config.toml
n_layer = 10
d_model = 128
n_experts = 8
experts_per_token = 1
d_expert = 240
d_shared_expert = 256
activation = "squared_relu"
moe_layers = [1, 2, 3, 4, 5, 6, 7, 8, 9]
router_score = "sigmoid"
normalize_top_k = false
routed_scale = 1.0
balance_loss = 0.0165
balance_bias = false
init_std_router = 0.0265
lr_router = 0.000995
vocab_size = 3343
norm = "rmsnorm"
norm_eps = 1e-06
tie_embeddings = "early"
optimizer = "soap_variant"
lr = 0.0054
beta1 = 0.95
beta2 = 0.99
batch_tokens = [65536, 131072, 196608]
seq_len = 512
train_tokens = 826400000
steps = 6423
dataset = "wikipedia_en"
Below are experts of layer 5 (counted from 0) of a mixture-of-experts language model. Rows are named router (the router's row for the expert), up (a neuron's input weights, with its number) and show model dimensions 0-127. Each number is 128 + 32 x the weight over its row's rms, rounded and kept within 0 to 255.
Before each expert's rows: "gets" lists some tokens that make up at least twice as much of what it gets as of all text. This comes from a sample of Wikipedia text that the model never trained on. Tokens count by the router's weight.

# expert 7
gets: " the", " and", " a", " The", ".", " that"
router [160 103 163 177 128 161 129 137 136  80 129 150 152  65 105  13 125 107 154 136  94  93 186 160 116 157 110 153 117  90 157 114 137 178 174  87 153 114  53 108 106  65 137 114 118  77 110 120 138 161 147 114 151 106 123 221 112 105 133 150 118  98 130  79 184 134 176 111 139 148 141 120 172  96 145 149 128 183  99 140 120 137 111 127 164 123  84  98 123 101 114 178 186 163  86 128  98 146 132 151 137 112  75  92 133  94 107 111 118 148 128  84 109 131 142 117  90 117 115 131 128 116 174 138 142 174 211 154]
up36 [174 137  95 142 102 133 167 118 144 110 107 113 147 133  95 147  89 165 150 187  52  91 150 154 155 129 110  89 110 132 128  98 118 165  86 176 148 145 178 171 115 150  88 126  92  96 135 171 123 135 123 106 156 117 149 164 106  85  86  89 149 130 120 110 155 142 125 158 100 114 172 139 122 110 223 151  94 137 189 135 101  78 121 153 113  86 158 134 141 180  74 168 158  42  73 131 109 123 125 176 104 153 120 114 148 159 141 121 126  80 180  81 127 164 142 110 117 127  99 157 179 151  87 150 130 143 203 187]
up37 [145 140 113 135 115 198  76  85 154 126 143 121 112 132  74 111 160 114 109 128 125 193 206 102 116 187 133 101 138  82  95  84 133 121 154  77  80  90 102 168  50 120 129 159 136  86 131  91 145  83 166 160 139 124 135 117  59 182 127 114 116  93 151  88 117 125 121 123 126  90  90 160 132 102 145 111 145 143  99 146 160  59  52  89 151  99  98 125 129 123 152 115 139 154  52  55 100 124 123 145 101  86 165 126 123 106  97 116  86 122 191 152 116 178 136 104  98 120 113 164 100 122 118 150 159 163 144 150]
up38 [171 158 129  92 130 120 103 175 163 102 146 182 138 120 144  65 134 137 136 129 156 117 159 182 127 158 110  94 118 136 196  50  91  97 122  95 136 110  88 116 144 142 120 116 171 161 155 177 108  92  95 212 137  97 142 114 117 130 170 118 179 110 156  94 156 101 129 104 109 171 165 167 185 142 163 117 140 158 143 138 100 164 166 108 194 172  62 156 120 131  92 164 107 112 100  84 122 124 126  83 141 117 108 106 115 103  57 129 132 123 150  91 117 136 172 129 140 149 152 176 172 140 115 151 179 156 206  80]
up39 [ 84 170 139 105 172 133 128 139  84 153 106 104 132 171 123 140 130 120 106  89 175  94 130 133 163  71  55 146 140 110 119 114 153 135 111  85 192 112 112 122 143 124 105 103  99 101 173 139 101 126 104 166 126  68 109  95 199 137  59 138 113 112 127 118 181  99 151  93 113  84  95 127 181 102 158 101  72 161 146 151  86 177 116 146 111  84 126 127 176  97  92 104 146 104  79 157 140  70 105 164 147 125 155 101 143 182 104 164 133 106 120  96 119 147 130 193  93 117 151 171 133  75 151 164 175 116 131 216]
up40 [ 90 168 126 101  76 143  77  90 147 183 124 124 142  84 110  57 186 135 172 129 122 102 107 121  85 173 121 127 149 111 165 100 155 159  91 157 113 123 171 148 130 113  88 110  51 132 140 160 165  96 114 155 109 107 169 138 120 116  80 125  70 130 134 168 125 134  73 117 126  93 116 134  98 136 120 149 167 134 106 155 139 154  85  99 147 106 109  95 170 187  45 140 143 154 101 114 197 170 166 151 165 142 105 147 139 214 123 173 165 157  94  93  62 124 155 120 107 114 142 109  93  85 174 108 126 100 135 110]
up41 [210 130 164 156 104 139 118  85 110 104 163 126 167  83 110  75  94 147 103 166 111 104  54 142 103  97  95 203 119  95 151 149 149 122 132 173  99 155 101 152 128 133 168 164 108 126 101 130 135 155 187  79 174 112  87 145 184 136 142 152  93  81 139  96 104 140 170  85 129 189  83 177 138  98 156  91 111 149 167 139  74 151  97  91 168 119  53 121 115 138  93 143 150 127 119 151 117 116 114 145 112  87  87 114  98 171 166  98 116 126 139 163  86 156 140 160  89  80 102 136  98 123 152 157 194 126 159 144]

# expert 1
gets: " B", " S", " M", " G", " H", " C"
router [126  98 184 128 147 112 170 103 171  96 131 172 154 113 132 154 116 111 167 140 142 101 113 135  80 122 137 144 112  76 120 114  70 102 158 147 168 115 159 204  76 137 102 141 136  94 135  84 138 154 120 144 105 118 113 131 113 196 138  75  85  97 123 119 127 164 141 144  76 166 170 124  94 108 162 115 141 132 103  80 111 165 121 101 160 120 120  71  96  87 140 184 184 155  97 129 110 113 146  61 153 131 157 151 108  36 148 169 156 141 173 105 162 221 103  85 112 151 133 123  95 127  81 110 173 134 163  83]
up89 [149  86  85 107 123 149 160 104  60 110 138 166  93  81 151 127 164  92 238 116 103 121  98 133 133 158 144 137  87 100  60 154 189 139 173 145 102 136 123 149 153 151 122 147 178 172 131 116 109 141 109 152 143 171 144 170 138 116 153 166 104 174 128 154 146 125 119 122 121 120  57 131 146 149 171 137 181 145 142 106 124 134 148 149 138 141  87  63 116  98 109 116 168  83 155 179 134 169  77 127  78 106 129 152 130 128 190  77  80 113 158 127  90 206  46 155 134 150 132 164 131 120 158 108 128 121 112 118]
up90 [150 126 127 145 141 127 104  59 122 111  92 157 157 139 104  92 106 103 131 118 136 105 115 115 175 130 142  56 147  79 157  99 171 103 185 128 159 158 143 169  93 106 124  99 147 114 141 143 141  87 112 123 107 127 138 142  86 125 179 124 104 110 147 111  88 159  34 114 112 146 123 152 129 132 103 164 167  97 128 120  89 207 107  51  93 130  62 121 102  91 154  84 185 168  56 106 174 189  73 161 143 114 165 122 148 107 110 114  97 101 183 132 148 126 112 131  72 149 100 117 102  98 121  80 138 191 123 131]
up91 [120  99 146 122 104 104 121 128 132 135 163 151 133  79 167 126 156 114 116 127 112 153 144 158 115 173 137 165  99  86 150 105 104 149 101 142  97  61 134 148 102 170 146 115 104  56  99 102  93 142 108 181 168  90 159 124 161 149 135 102 133 191  84 101  85 116 127 114 168 142 141  52 210 126 150 149 159 138 148  86 102 181 157 137  93  93 113  82 110  23 104 140 119 121 132  77 137 131 122 102 150 166 103  89  96 141  81 118 147 115 169 125 124 112 130  75 116 156  88 163  80 119  53  86 147 168  83 102]
up92 [ 68 142 135  91 126  77 196 136 103 124 167  86 147 165 205 167 147 136  78 107 126  76 147  94 132  55 146 124 160 169 148  79 117 123  88 149 133 160 116 198 109 119  99 171 154 108 168  85 134 162  97 120 159 133 146 136 132  95 131 156  68 157 142 129 149 108  99 133 161 122  75 118 131 145 154 172  96 125  97 128 121 145  75 119 104 105 178  56 133 187 108 153 121 135 146  63  69 180 107  86 190 152 170 135 134 152 112 102 128 123 175 106 130 116 172  83 108 101 110 158 125 123 109 161 107 148 161 120]
up93 [133 105 230  13 154 119  79  82  98 109 124 129  90 100  93 161 150 175 168 166 114 235 105 115 115 177 137  92 141 129 104  94 136 126 113 113 142  63 148 135 111 139 107 144  84 171 127  79 182 117 126 112  98 116 109 140 126 151 152 111 114 112 142 100 106 128 168 168 167 182 116 105 120  81 114 122 122  98  75 152  92 164 118 113 152 100  91 105  87 144 118 141 159 108 117 134 132 127  93 149 171 143 148 109 115  81 126 119 141 144 110 137 111 133 152 108 159 191 200 135 125  70 142 113 146 102 158 161]
up94 [135 139 100 109 117 131 129  25 136 102 152 136 137 130 117 117 168 126  86 145  94 140 100  98 181 134 103 157 118 101 117 112  82 124 128  93 148 147 204 132 108 132 125 168 108 126 152 119 134 186 109 156 115 121  79 114 171 174  82 206 134 163 103  97 189 116 101 134 110 149 174 124 108 139 118 143 112  97  83  77  57 143 227 132 134  64 146 126 124 161 125 131 115 178  77 148 155  85  78  90 130 132 127 121 108 134 138 142  80  64 156  84 140 148 118 131 109  77 138 166 109 121  98 145  90 153 181  94]

# expert 5
gets: " in", "ed", " on", "9", "0", "8"
router [175 101 153 148 131 212 132 144 112 103  78 178 136  88  86 155 155 124 157  65 182 143 165 162  83 106  74 177 207 111  87 111  92 127 193 123  84 144 186 128  75 105 104  85 154 162 149  80 122 127 117  78 129 156 129 104  90 135 143 133  93 127  63 118 136 106 128 134 103 103 134 120 126 115 157 128 104 172  97 134  83  93 111 104 166 177 121  92 169 156 169  91 170 125 120 170 157 135 139 137 145 109 139 126 177 100 148 186 133 167 118 124 187 115 151  67 129  89  98 147 114 110 117 112 137 175 131 117]
up36 [158 128 136 126  95 133  48 124 132 162  90 130 192 108 156 164 149 188 128  93 163 109 128 149 181 140 111 133 202 185 171 114 157 152  85 117  92 136 108 175 179 125 100  83  75 123 127 157 115 159 110 128  85  90 141 175 135 158 182 119  85 110  77  75  75 177 125  90 102 149 126  91 106 108 143 172 115 160 110 132 148  74 101 139 124 116 154  99 123 104 104  77 156 169  87  65 191 116 135 146 144 131 156 128 121  66 163 159 119 129 135 145  82 130 184  80  98 106 164  93 131  97 140 129 123 115 101 130]
up37 [140 143 102 152  84  92  84 144 164 150 119 122 193 174 121 122 154 132 141 162 124 126 122 107 115 143 143 130 165 115 181  82 146  59 171 138 192 125 126 190 114 137 137 172 107 162 123 106 108 167  93 126 117 117 165 102 141 110 113 182 150 146 131  96 153 173 179  92 105 125 177 118 116 162 107 123  92 150 169 166 148 151 124 154 143 212 110  86 107 172 170 148 102 128 124 165 140 128 111  82 138 203  99 110 147 155  95 162 124 154  73  78 132  91 135  48 128  92 175 108 137  97 159  89  90 124 202 151]
up38 [112 179 116  99 169 145  83 204 144 129 132 160  97  89 109 180 146 141 118 112 116 174 119 158 120  60  92  91 164 135 103 122  68 108 130 132 126  86 127 125 139 124  63 147 120 162 162 129  88  72  84 124 145 133 113  94 147 176 136 154 150 180 132  53 124 133  95 157 129 128 105  59 109 131  83 151  88 111  98 112  98 157 147 116 121 114 137  60 134 136 100  66 136  80 146 153 162  71 153  96  78 113 153 109 156 105 100 135 105 119  83 136  89  79  48 176  80 121 136  92 106 105 125 147 174 141 152 127]
up39 [158 163 112 120 114 126 145  84 137 129 122 110 143 112  73 137 135 137 145 136  95 188 172 151 168  77 112 121 130  99 142 140  83 171 161 118 130 137 104 143 102 155 134 175 104  89 150  93 139 146 138 108 159  84  83  93 198 125 140  97 126 255 171 123 107 161 149  99 157 177 133 129 127 115 149 142 113 132  97 117 106 151 176 154 128 170 133 139 154 108 170 115 119 107 112 141 192 136  67 165 159 118 156  89 153 209 142 142 151  80 144 128 162 194 102 177 146 117 100 139 142 133 174  81 124 107 133 143]
up40 [135  94 204 129 168 125 120 111 103 119 159 109 187  82 107 132 141 177 142 131 110 137 122 122  71  91 135 176 150  79 116 118 121 101 133 113 167 112 116 138 109  97  99 118 207 102 117  95 142 132 129 103 120 145 198  51 145 177  99 133 135 159 152 134 111 182 109  98  43  84 102 123 142 103 108 149 175 160  73 163 101 136 177 118 152 197 171 153 142 169 124 153 159  69  69 136  94 146 172 111  81 144  95  98 145 131  90 121 114 141 100 124  75 136 161 103 130 146 161 138 115 185 104 120 113 130 186 131]
up41 [130 149 135  89 180  99 207 107 146 121 109 150 181 122 122 165 127 124 123 154 147  79 144 152 134 172 116 168 162 145  48 169 110 173 140 157 120  99 103 117 150 161 112 157 102 147 113 115 124 106 117 108  87  90 139 109 114 189 138 123 140 143 137 166 196 107  78 104 178  92 139  57 114  83 133 128 169 117 147 129  79 107 123 118 162 106 146 122 127 100 136  85  62 156 172 171 167 113 195 213 155 146 152 202  91 100 115  91 125 149  93 109 130 167 147 103 161  90 163 141 167 148 162 142 114 143 130  87]

# expert 6
gets: "|", "-", "\n", " |\n", " the", " |"
router [200 144 143  46  68 111 182  88 122 108 152 104 132 162 106 139 147 156 125 124 134 118 127 132 155 142 100 139  68 138 164  88  65  74 104 122 131  91 100 112 170 169 103  81 121 109 108 137 120 167 108  89  84 127 128 149 146 132  92 162 126 100 115 155 102  98 103  98 183 135 194 115 111  99 163 104 114 126 106  78 178 121 143 159 126 142 108 173 143 194  98 134 169 144 134 196 139 165 119 144  94 183  84 164 104 109  76 122  95  98 112 190 127 127 139  95 113 117 113  99 146  89 129 108 219 152 121  87]
up36 [110 105 142  98  94 132 133 141 121  92 103 182 131 140  80 133  97 148 111 125 137 128 103 179 131  91  85 185 194 166 145  78 141 149  68 120 105 117 146 106 128 191 101 139  93 123 131 162  91 147 150 141 116  74 144 127 177  83 123 161 185 183  95 153 127 139 109  82  63  95  68  97 101  81 193 101 166  95 175  93 140 142 139 131 166 137  78 171 158 107  77 111  83 145  82 183  79  96 124 120 127 175 107  71  73 111 126 156 134 132 135 108  86 105 120 105 181 149 125 123 123 110 120 145 163  96 110 118]
up37 [127 113 167 146 136  83 177 112 168  97 185 151 129 198 157 119  78 102 125  96 129 112 147  85 165 131 147 205 150 134  85 194  95 126 117 102 127  78 100 156 144 163 120  81 168 139 122 116 125 161 146 100 142 110 124 121 119  91 136 104 135 170 123 137  85  67 108 101 141 126 153 106 124 104 197 180  98 173 152 118 164 128 156 101  98  76  94 164 147  73 131 123 167 112 130 188 122 127 124  91 114 132 111 143 140 121 181  98 234 148  75 163  93 128  96 150 124 112 116 131 144 148 161  90 147 172 112  61]
up38 [104 145 138  66 154 107  72 104  96 107 107 133 129 157 135 113 138 154 133 100  94 114 107 117 133 132 175 147  97  86 137  58  97  97  99  68 123 180 126 223 114 101 168 171 123 115 144 151 131 116 185 103 171 183 162 143 153 131 145 167 134 132 183  83 161 131 154 109  96 106 203 162 111 178 113 189 168 165 102 116 131 170 109 155 170 134 149 184  73 158 104 140  95 123 109 211 112 145 183 110 130 132 127 108 152  89 146 106 103  91 122 162 123 134 150 115 108 188 109 131  92 145  92 134 171 143 149 137]
up39 [119 143 132 107 147 102 133 134 164 150 150 155 119 111 169  98 118 124  98 170  86 122  70  78 133 122 157 158 163 152 126  85 111  81 143 183 197 162 111 129  74 146  53  79  58 186 144 117 161 141 125 128 196 143 102 120 135 136  79  88  79 152 170 102 187  99 141 138  75 135 157  99 121 141 125 104 132 132 138  98 189 148 134 120 125  83  96 158  86  66  74 124 140 118 117 154 137 129 156 116 110  81  89 125  96 153 137 172 170 105 147 162 150 208 123 108 116 132 184  84 151  99 135  98 162 147 169 134]
up40 [104 102 100 146 102 111 153 138 143 109 122 150 152 118 126 114 138 201 170 103 113 180  94 128 130 147 157 165 129 199  76 143 110 109 168 146 179 133 110 127 108 103 137 124 102 128 193 180 143 105 132 115  50  90 116  98 142 119  61 103 113 173 110 150 145 186 121 138 152 123 172 118  78  88 117 115 139 128 111 134 177 117  50 133 114  98 108 102 128 134 127 105 178 113 153 113 178 148  22 153 123 161  99  68 145 125  89 107 136 144 124 154  92 121 100 167 151 120 116 109 151 192 152 111 202 172 184 121]
up41 [127 144 184 107 111 179 149  71  99 115 121 122 186 132 155 137 173 162 125 141 103  98 154 124 179 134  89  89 134 134 152  61  98 152 150 116 177 121 159 130 119 138  78 154 138 100  82 149 108 124 143 141 134 125 163 190 205  90 119 134 124 128 165 108 122 108 209 116 156 148 158 156 143 108 163 132 115  79 130  88 127 162 125 137 153 182 161  79 100 159  72 131 167 120 107 138 134 145  85 121 147 128 140 187 233  85 109 111 105  67 136 125 174 148 159  95 181 148 144 132 174 148 167 138 108 156  89  92]

# expert 3
gets: " ", "1", "2", "0", " (", "3"
router [125 120 129 140  97 171 199 123 149 119 131  93 103 164 102 131 111 118 184  91  95 126 120 136 141 122 161 108 153  94 116 110 127 144 152  74 122 129 173 210 116 146 120 123  57  68  82 167 159 101 122 144 148 115  75 158 124 116  44  69  88  68 144 117 158 142 137 103 149 171 109  72 159 116 149 124 121 129  81  37  76 120 141 109  61 170 168  87 131 138 138 108 129  99 137 163  47 135 130 120 147 103 166 118 126 116 124 103 140 107 189 143  94 186 130 105  98  83 116 139 134 137 150 100 103 145 134 135]
up36 [179 154 154  94 163 121 100  70  92 104 115 138 123 112 154 190 172 187 176  85  82 142 113 106  67 124 134 132  78  77 149 129  91 152 152 126 109  62  90 165 103 165 147 104  80 174 105 112 145  68 179 121 131 144 110 117 131 109 142 150  29 120  99  79 124 120 125 121 123 142 124 173 113 159  99 158 182  78 145 230 159 141 137 145 159 135  95 131 138 135  79 105 126  93 104 138 181 175 130 121 152 122 135 147 100 126 149  90 117 107 114 123 168  88 144 147 105 123  85 155 123 114 168 158 157 152 143 163]
up37 [ 80  40  97 139 233 163 109 118 127 115 116  86 150 133 113 172 114 167 160 121 134 167 158 129 120  30 157 129 205  73 192 113 104 105 152 103 168 111 163 157 116 187 111 125 104 119 135 117 144 127 123 114 118 115 122 117 146  93 106  81 133  73 105 114 122 154 134 127  94 135 156 162 122 100 170 120 163 212 123 132 160  75 138 134  98  86 175 153 177 104  78 141 134 143 103 114  95 115 151 143 120 123  80 128 191 104 110 132 123 184 134 145 169 119 115 101 117 135 186 139 110 105 118 123 125 139 135 176]
up38 [109 111 111 130 129  94 178 123 108 103 152 101 107 188 105 147 118 165 146 174 154  95 173 161 107 106 159 154  78 140 192  86 206 130 176 108 133 148 165 134 193 104  80  88  94 120  87 106 143 171 124 130 183  89  92 144 175 129 113 146 141 143  72  89  75  97 144 126 137 137 177  72 116 124 139 164  88  88  86  71  75 160 105 147 155  84 185  91 127 138  95 156 135 168 161 143  91 120 123 166 111 117  99 114  89 169 132 103  92 137 133 184 155 123 110 142 165 103 116 128 180 142 186  98 126 130 141 134]
up39 [141 149  96 186 161 114 207 141  91 112 143 156 167 127 114 124 124  71 159 102 107 128 120 155 119 106  93 109 179  93 142 124  53 137 107 124 133 114 173  74 120 169 156 137 139 104  70 108 175 122 128  92  76 103  90 141 137  93 135 106  49 128 107 131 179 151 113 137 131 147 132 164 117  90 107 153  60 155  80  55 120 134  98 129 165 122 123 115 141  92 111 140  51 139 116 132 104 147 164 153 156 102 181 135 202 189 125 113 177 124 189 185 132 100 152 104 174 127 103 128 124 102 145 107  90 115 102 118]
up40 [ 87 150 123 183 130  84 106 104 120 141 221 119 105 101 138 129  92 171 120 137 224 151 166 129 170 157 140 137 118 125 186 119 135 120 139 153 105 121 153 120 147 144  72 134 123  92 118 147 105 174 125 152 149 130  68 161 153 140  70  96 114 136 119  98 165  94  97  95 128 155 113  99  83  79 119 139 124  80  77  80 119 141 156 161  89 133 101 127 166 107  43 137  82 169 101 110 133 165 148 110 133 101 155 153 156 135 111  59  67 150  64 142 156 143 118  90 136  70 139 118 109 165 151 133  62 140  95 137]
up41 [165 136 113 162 144 127 100 131 105 115 146 109 124 140 125 124 152 170 184 105 122 122 106 162 129  84 130 114 189  88  90 130 145 135 139 180 124 100 120  93 176  74 174 200 139 131 140 158 224 143 122 188 189  86  99 183 125 165 121 122  89  79 144  75 100 157 139  90 154 117 165 142 142 101 167  80 116 100 107 109 157 130 138 101 101  72 117 110 134 153  76 167 183 126 202 172  38 141 171 148 149 119 163 129 129  92 145 131 117 105 138 111 159  72 125 128 150  76 140 113 114 116 164 120 146 132 142 160]

# expert 0
gets: ",", "a", "i", "o", "ia", "an"
router [ 98 152 157 144 100 204 116 207 132  53 109 127  55  94 127  97 111 230 121  89 158 123 212 137 153 147 136 179 137  96  74 114 102 185 166 100  99  80 104 120 148  65  82 148  84 147 140 120 116 138 102  84 151 119  94 165 133 149 173 140 126 111 114 120 143 138 156  90  98 108 133 140 172 135 142 148 169 102 102 149  74 130 120 124  82 134 150 113 132 158 128 132 125 181 131 123 138 142 144 119 155 141 114  80 151 125 114 128  79 139 114 174 103 114 150 105 149 146  93 174 160  77 143 143 137 194 148 160]
up6 [ 93 188  98 162 163  67 102 121  87 123 121 157  50  74 112 131 177 148 126  93 158 125 129  96 111 100 146  87 158  80  93 128 174  92 159 131 158 122 144 176 145 117 121 147 150 235 149 105 165 127 153 121 151 146 148 175 136 111 117  93 146 188  83 118 117  75 130  97 117 104 121 110 146 126  71 115  63 109 141 153  96 156 101 135 149 167 135 126 158 171 144 140 124 119 168 143  89 117  96 173 159 208 118 115 120 151 104 153 160 154 128  62 165 150 126 123 152 163 123 177  94 105  76 120 135 158 111  76]
up7 [154 143 105 133 109 133 118 131  97  87 152  94  65 138 125  77  34 159 121 149  62 121 113 159 131 163 100 133 103 141 128 151  94 120 110  88 149  62 160 134 130 111 106 187 150 140 134 132 123 142 186 135 145 124 124 119 140 185 100 131 171 116 140 118 155 137  71  76 178 100 105  95  96 105  83 156 118  58 147 116 102 175 155 107 101 113 108  85 170 100 160 140 199 102 150 132 103 126 149 141  87 130  46 114 155 104 146 188 143 119 151 162  54 136 117 144 144 148 120 105 134  89 159 183  61 147 160 140]
up8 [106 138 105 135 117 109  86 125 129  91 173 144 161  89 102 125  73 130 147  77 118 113 155 126  98  92 152 200 195  90 166 158 126 126 175 124 147 107 166 197 120 142 198 116 121 141 127 151 107 168 122 132 119 165  86  92 151 224 131 126 120 132 115 148 142 132 195  77 139 123 135 185 154 102 164 126 140 147  78 117  85 104  91 124  93 116 157 129 121 133 141 161  85 158  44 114 151  73  84 114 142  78  94 158 108 148 104 141 110  48 154 150 106 145 176 141 151 157 115  89  99 114  99 137 167 157 154 140]
up9 [127 153 112  99 126  98 141 176 120  97 120 161  99  99 112 123 118 156  59 103 122 123 121 181 170 174 114 136 172 174 133 181 168  72 144  90 142 106 141 138 138 139 133 156 205 113 121 107  80 164 125 141  87 146 130 147 131 169 171 181 166 128 134 122 152 178 106  96  94 134 116 130  74 141 120 132 118 131  92 183 107  82 102  74 105 144  67 170  96  71 147 136 139  76 128  80 120 118 121  88 163 135 185 100 128  48  85  80  74 124 138 101 107 141 133 131 103 139 102 157  95 149  99  59 168 146 184 104]
up10 [129  81  87 149 141 142  96 125  67 153  76 149 109 150 161 119 148 129 134 129 147 106 114 127  85 142  85 155 110 152 161 117 105 101  82 118 172  91 152 108  94 178 120 134 119 102 101 119  64 131 106 141 203 180 141  92  90 121  94 137  96 185 178 118 146 165 173  98 145 169 124 132  99 114  67  66 150 112 173 140 119 148 140 103 122 118 155  56 102 177  78 126 168 198 116 195 131 128  97 127 136 117 161 159 205 108 109 123  89  60 113 123 143 155 126 136 131 104 168 139 111 125 100 154 176 182 126  91]
up11 [ 70 170 182 145 135 109 173 119  93 140 102 146 106 184 158 156 137 150 143 155 188 130 169 123 167 155 129  87 109 162 155 156 195 108 139 134 113  82 103 169 139 131 129 115  61  80  86  90 114 131 154 133 153 170  76  70 145 130 132 100 128 135  75 118 139 125 119 180 180 151 132  94 229  85 137 102 129 114 151 126 117 134  84  69 164 132 163 119  99 112  96 108 143 216 106 139 155  85 116  84 137 126 106 142  96 140 132 180 134 113  97 153 118 155 155 107 150 153 156 124 127  96  86 150 141 166  93  66]

# expert 2
gets: "s", "ers", "es", "ation", "%", "ies"
router [120 151 137 150 144 176 158 175 128  93 121 110  30 174  33  81 160 139 144  71 169 100 138 156 137  59 123 136 145  91 114 105 124 184 155 179 184 103 146 170 126 126  86 129 119 174 160  46 169 111 114 130  97 138  67 125  93  84 137 141 121 129 149 159 110  81 100 110 107 113  95 127 154 112 144 141 127 144  42 161  96  84  97 130 123  65  99 104 107  86  67 174 133 149 155 154 109  93 135 117 135 118 131 177 106 108 119 119  99 118 136 111 104 144 149 123 107 107  92 153 166 107 117 128 141 120 145 150]
up6 [123 108 174 144 100 164 167 171 104 204 126 140  76 138 136  94  92  86  85 162 183 121 149 125 141  49 112 130 116  98 120  97 106 130 140 133 160 105 144 143 130 135 130 138  74 124  82  94  84 167 104 235 187 143  88  74 102 131 154 141  91 127 192  60 167 118 134 125 125 156 172 131 120  87 112 122 136 114 121 119 138  79  66 119 106 177 125 173 154 130 120 128 150 181 133 122  83 170 138 138 156 128 146 121 121 170 104 137  84 117  79 136 128 127 128  93 144  93  77 168  83 179 108 165 128 116 125  87]
up7 [125  39 144 121 161 130 129 137  95 108 102  66 120  99 113  97 145  63 148 110 132 100 167 148 200  98  82 114 177  74 137  96 128 136 153 137 109 163 141 138 155 166  76 114 146 159 167 100 140 122 125 159 105 140 151 109  83  84 133 149  92  96 142 150  97 165 108  94 120  93 102 102 135 154 117 158 119 143 100  76  85 113 119 100 124  55 158 148 133 176  95  84  97  97 127 205 135 154  84 115 144 150 128 145 136 173 139 145 141 137 137 183 150  60 143  59 161 124 164 175 197  80 121 123 133 109 107  82]
up8 [162 192 136 123 141 123 168 135 130 105 205 119 149 107 134  89  94 139 157  71 131 147  85 125  90 122  99 136  89 132 191 111  83 136 144 128 144 156 109 109  74 107 137 109 121  83 124  77 126  74 130  85 129 155 121 133  83 113 137 147 115 152  79  63 111 150 208  62 155 154 116 139 162 112 193 117 139 151 138 169 152 124  68 139 161  70 156  87  89 110  69 121 151 165 127 142 137 114 111  64 104  97 103 149 154 154  96 168 151 145  97  52 158 123 152 154 149  55 128 115 182 127 157 135 141 127 130 124]
up9 [175  82  64 181 134 118 166 105 148 145 135 170 149 129 213  92 124 157 116 133  95 143  95 115 133  33 132 192 173 119  95 111 132 150 155 210 121 166  84 151  82  93 133 111 130 203 156 129 118 142 186 210 142  85 154 111  99 143 104 155 119 155 103 129 150  98 130 152 129 151 132  82 105 109 140 104 168 187 126 123  76  91 166 133 145  71 183 104 170 132 124 139 153 117 103 165 103 160 145 121 132 131  76 118 109 111 115 102 116 135 124  96 159 151 108 102 189 128 141  93 115 124 107 129 119 123 161  96]
up10 [ 95 206 100 142 181 130 102 135 130 116 106 169  99 140 135  94 109 138 126 167 118  94 103 139  62  68 134 100 146 107 134 112 172 143 171 108 157 114 106  86 145 199 109 125 146  86 112 113 165  98 122 107  85 112 151 115 155  94 103 152  69 185 172 124 161 112  86 109 117 128 184 126 151  66 121 127 107 164 153 117  90 118 134 102 161 104 106 134 149 151 108  73  97 129 101 137 143 123  89 104  83  75 168 142 103  82 119  90 154  83 185  82 155 102  74  59 200 157 143 152 156 124 190 147  99 136 143 116]
up11 [ 94 186 121 178 164  88 144 125 118 186 111 116  83  76  96  78  80  95 159  89 169  79 166 119 118 156 147  97  57 116 136 119 172  99 103 138 133 116  86  98 121 107  89 168 147 163 196 109 124 117 116 114 119 128 102  97 121 103 187 172  92 143 106 145 124  95  88  76 107 116 118 178 120 107 133 148 161 186 111 108 120 134 116 133 133 100 123  91 117 103 167 143 186 128  99  83 183 146 150 151 141 147 183 210  96 186 101 159 148 110 156 123 139 141 133 200 124  69 139 145 160  96 146  91 115 134 131 100]